config = dict(
    n_layer=10,
    d_model=384,
    n_experts=64,
    experts_per_token=8,
    d_expert=64,
    d_shared_expert=0,
    activation='swiglu',
    moe_layers=[1, 2, 3, 4, 5, 6, 7, 8, 9],
    router_score='sigmoid',
    normalize_top_k=True,
    routed_scale=1.0,
    balance_loss=0.000481,
    balance_bias=True,
    init_std_router=0.0171,
    lr_router=0.000851,
    vocab_size=12093,
    norm='rmsnorm',
    norm_eps=1e-05,
    tie_embeddings=True,
    optimizer='soap_variant',
    lr=0.00559,
    beta1=0.95,
    beta2=0.95,
    batch_tokens=131072,
    seq_len=512,
    train_tokens=733100000,
    steps=5594,
    dataset='wikipedia_en',
)
Below are experts of layer 4 (counted from 0) of a mixture-of-experts language model. Rows are named router (the router's row for the expert), gate (a neuron's input weights, with its number), up (a neuron's input weights, with its number) and show model dimensions 288-383. Each number is 500 + 40 x the weight over its row's rms, rounded and kept within 0 to 999. Numbers have three digits each.
After each expert's rows: a language model's description of what the expert responds to; "gets" lists some tokens that make up at least twice as much of what it gets as of all text. This comes from a sample of Wikipedia text that the model never trained on. Tokens count by the router's weight.

# expert 21
router:474585500516430519471524508494467491484533508526535517490515487406528481482513413434473436526535489467489528525525521493520491554505579543533537507518490454474511503504441462532489564546495511513495529446544466523507464502479463530590535486437527516494492430461482487450443555546547508496
gate0:500554527499478549545394532490420456458466471534499538404538516499583490421455503417457529514553507536414510563461545488492420599482476507523512529554454459554463539487526480548491451571521503542513511550495501448486518521569531546530533503531508486439453530478475469500462475510461413475
up0:511487579522489543462461445537476486464474517529536506540453536492528480482555504521539532542579509582445453527477535427436497454539496467469562520605455488486445530553527458514603529534458526488547549440548470480495513527497492577575391496568531570489532523515515500488503507567457401485
Auxiliaries and main verbs after a subject (was, were, has, would, makes, forms), plus "of", "to" and "that" after verbs and nouns.
gets: "to ", "was ", "is ", "\"", "of ", "as "

# expert 2
router:465554513500483496502508493509494514435465484508490504574525424501536476415515494509524465529507505432486504542561549464514396502546562493530538531517516493530535487505501573505520535537556428542476481449507485491576501445467504552587516475438531471543519480455511583482469518552472536483
gate0:495527549516503487473502542522496465503519514497485523484518511450498515510531474518519460504460473520459526504553445471455460523530465531542533451465568557484513506482513471508541530553446575501493490497467488519473495463442449461452559437492578397458520507539414495500560534537482528377
up0:473584474473472527488427503509495521393571447495533541569485527472456450487455426542508437541454492464481518532492546453497486422547467475512533527508515568453471487499532507479486488568538491510486488551484467529492546561446456470460516445415517473489482525515531488536528483606539510438
Auxiliary verbs, possessives and articles in biographical narrative, such as was, had, his, a, to before be.
gets: "a ", "was ", "to ", "his ", "is ", "he "

# expert 56
router:509474450545499487468480541566565508466459575505529530559524532470478483431534493418487484540483502499530527465472470492523481462520575497490513485493519463576526446533508499499610480483519483458415515552496490581510553489492475481506542458478530516498490447488428495550401575537523556507
gate0:394517518537525461488490577437497455489509540551604504453530569510484521499515511508473494528435479481530523515462442458598424520568555520493520545466550538509467508496472464505517544459430517538505565483524414503536530479554503510462471445538444535550503449565469491496416584528489511457
up0:503498515568469432446555584491509528456500546507565545464512545503468450546491464517491520512495536505506496541431470485547485522518472515531437533531563553470478512409496507508557535457432519503545523550582513493502525436533448476449483474494460500547496460517506464493469589444463473436
Counts and number words in tables and statistics, such as two, several, %, 000, and digit pieces in scores.
gets: "0 ", "1 ", "2 ", "of ", ",", "3 "

# expert 37
router:390529502494401540433552506424472441575486462523471551536516567484478472475517422559514488542481525518507472515527471554555548493446510520444519498443511515545482454505412441532564443496514457511488488448552456437490509522467531507529485484515456488451545433529527538546507554549440515549
gate0:513508523478399479491456515468526512477481523577502463432517512457570453434449515547476547566489514446462455515565492498519541547488533473417553459439533506544489487440499469485546461515483517516458462488501540461506423557494485482608501451475575527468528533535520545495503549599430509534
up0:505524542523405479492483482491521501502554531477501476461444539461581511513434482497503444516501476521430476479481549467516488538537489443478505487457487492470495462475496475468584477492534528486502509500483539508419516521515482491526483535410464461456496545506548507536474590449402496497
Wiki section heading markers == and ===, paragraph breaks before headings, and heading words like Personal, See also, Schedule.
gets: "\n\n", "==", "\n", "-", "===", "- "

# expert 29
router:464527492548494582507483547454504500476538449497537523569471528366531465467558452531521476565529554431494460471529558542518518477495532483535581555454534538446577499549496481543509539540515503471506499448514471487521544492497457548528528511484533476513542457527528547447464547539471530488
gate0:471524503521438438522485433505503476494557482585492507405481533492543553526515469544477541564505449524475514559538541552469550484402432512557450506478502480510506489450512515569486470474482486509519469451481540486548526459532485431482540431515536561486553482473521506535532511506583489481
up0:501504451498420431552506516505518435487504534497517507420512592462524466505479453570507426521514492486521436473438544564528509438486434476545488520538549501490520545487571444490532488532470477500478513493499477504463486479519532519437526531539550401521488464480545494433441513518541523517
Auxiliaries and copulas in running prose, such as was, were, has, been, also, became, plus part in as part of.
gets: "\n", "was ", "is ", "as ", "a ", "\n\n"

# expert 28
router:463520493499494514496519515517504544483491460464455531534454540509509473470461502488591470531482488492474504564510420594501444459486479499385531490461525519511504472549508476483554462510547437438506479429518477476563493516495447485528513485446449486476465427485492542493497509516501485584
gate0:480500455480570475450524480496469540429569480541497442451520429548487529484498487470460489553493602547500460487525539523444539557513476500435548498493540477527447577559567482537440441549444469497505561467491508547506574504546473435510563482557559472496517492459554501516461431567476515561
up0:491442495475526440439534556501508529530544527450527472459478446527558421521457501513455499514513530557514480506527505564447552488551475459528532515469529436542430557549557482547444450494462457490538498501493466578489565471519507453587472509523543529484535511514544481480491524571463431533
Articles and determiners like the, a, his, their, followed by first or new, plus hyphens in compounds like long-term, large-scale.
gets: "the ", "a ", "The ", "and ", "-", "s "

# expert 25
router:455586563468497501493505530432555488500474558477494449533489543447517544474485513522605462555436563553460501478466537505473480485476548534506516624521419503490500481560550464597504529478479458444488510510577518471498499599500536577549528506532465416538464439474454512481502488494471496538
gate0:510495532565505507527512539452530473556517482520573485440537431514464582512548601523542502410519548542487461511471541533538575516529534565443485480523495538506503613486511547488568552482497420428543460501471509523522554461527446498517548467563510566480531488472504503522482485505513491478
up0:491378480499504493522533547505512630508576511490548533470434482479493522512553543473478510462534486588456555534557566508507592613499507484525497488502532555558510503473509596448479550489437428419503446468553480528472519499495455489501496520527522530531526480487460549474446507523551479484
Periods, commas and paragraph breaks ending sentences in prose, plus following sentence openers like In, After, It, However.
gets: "\n", ". ", "\n\n", ".", ", ", "|"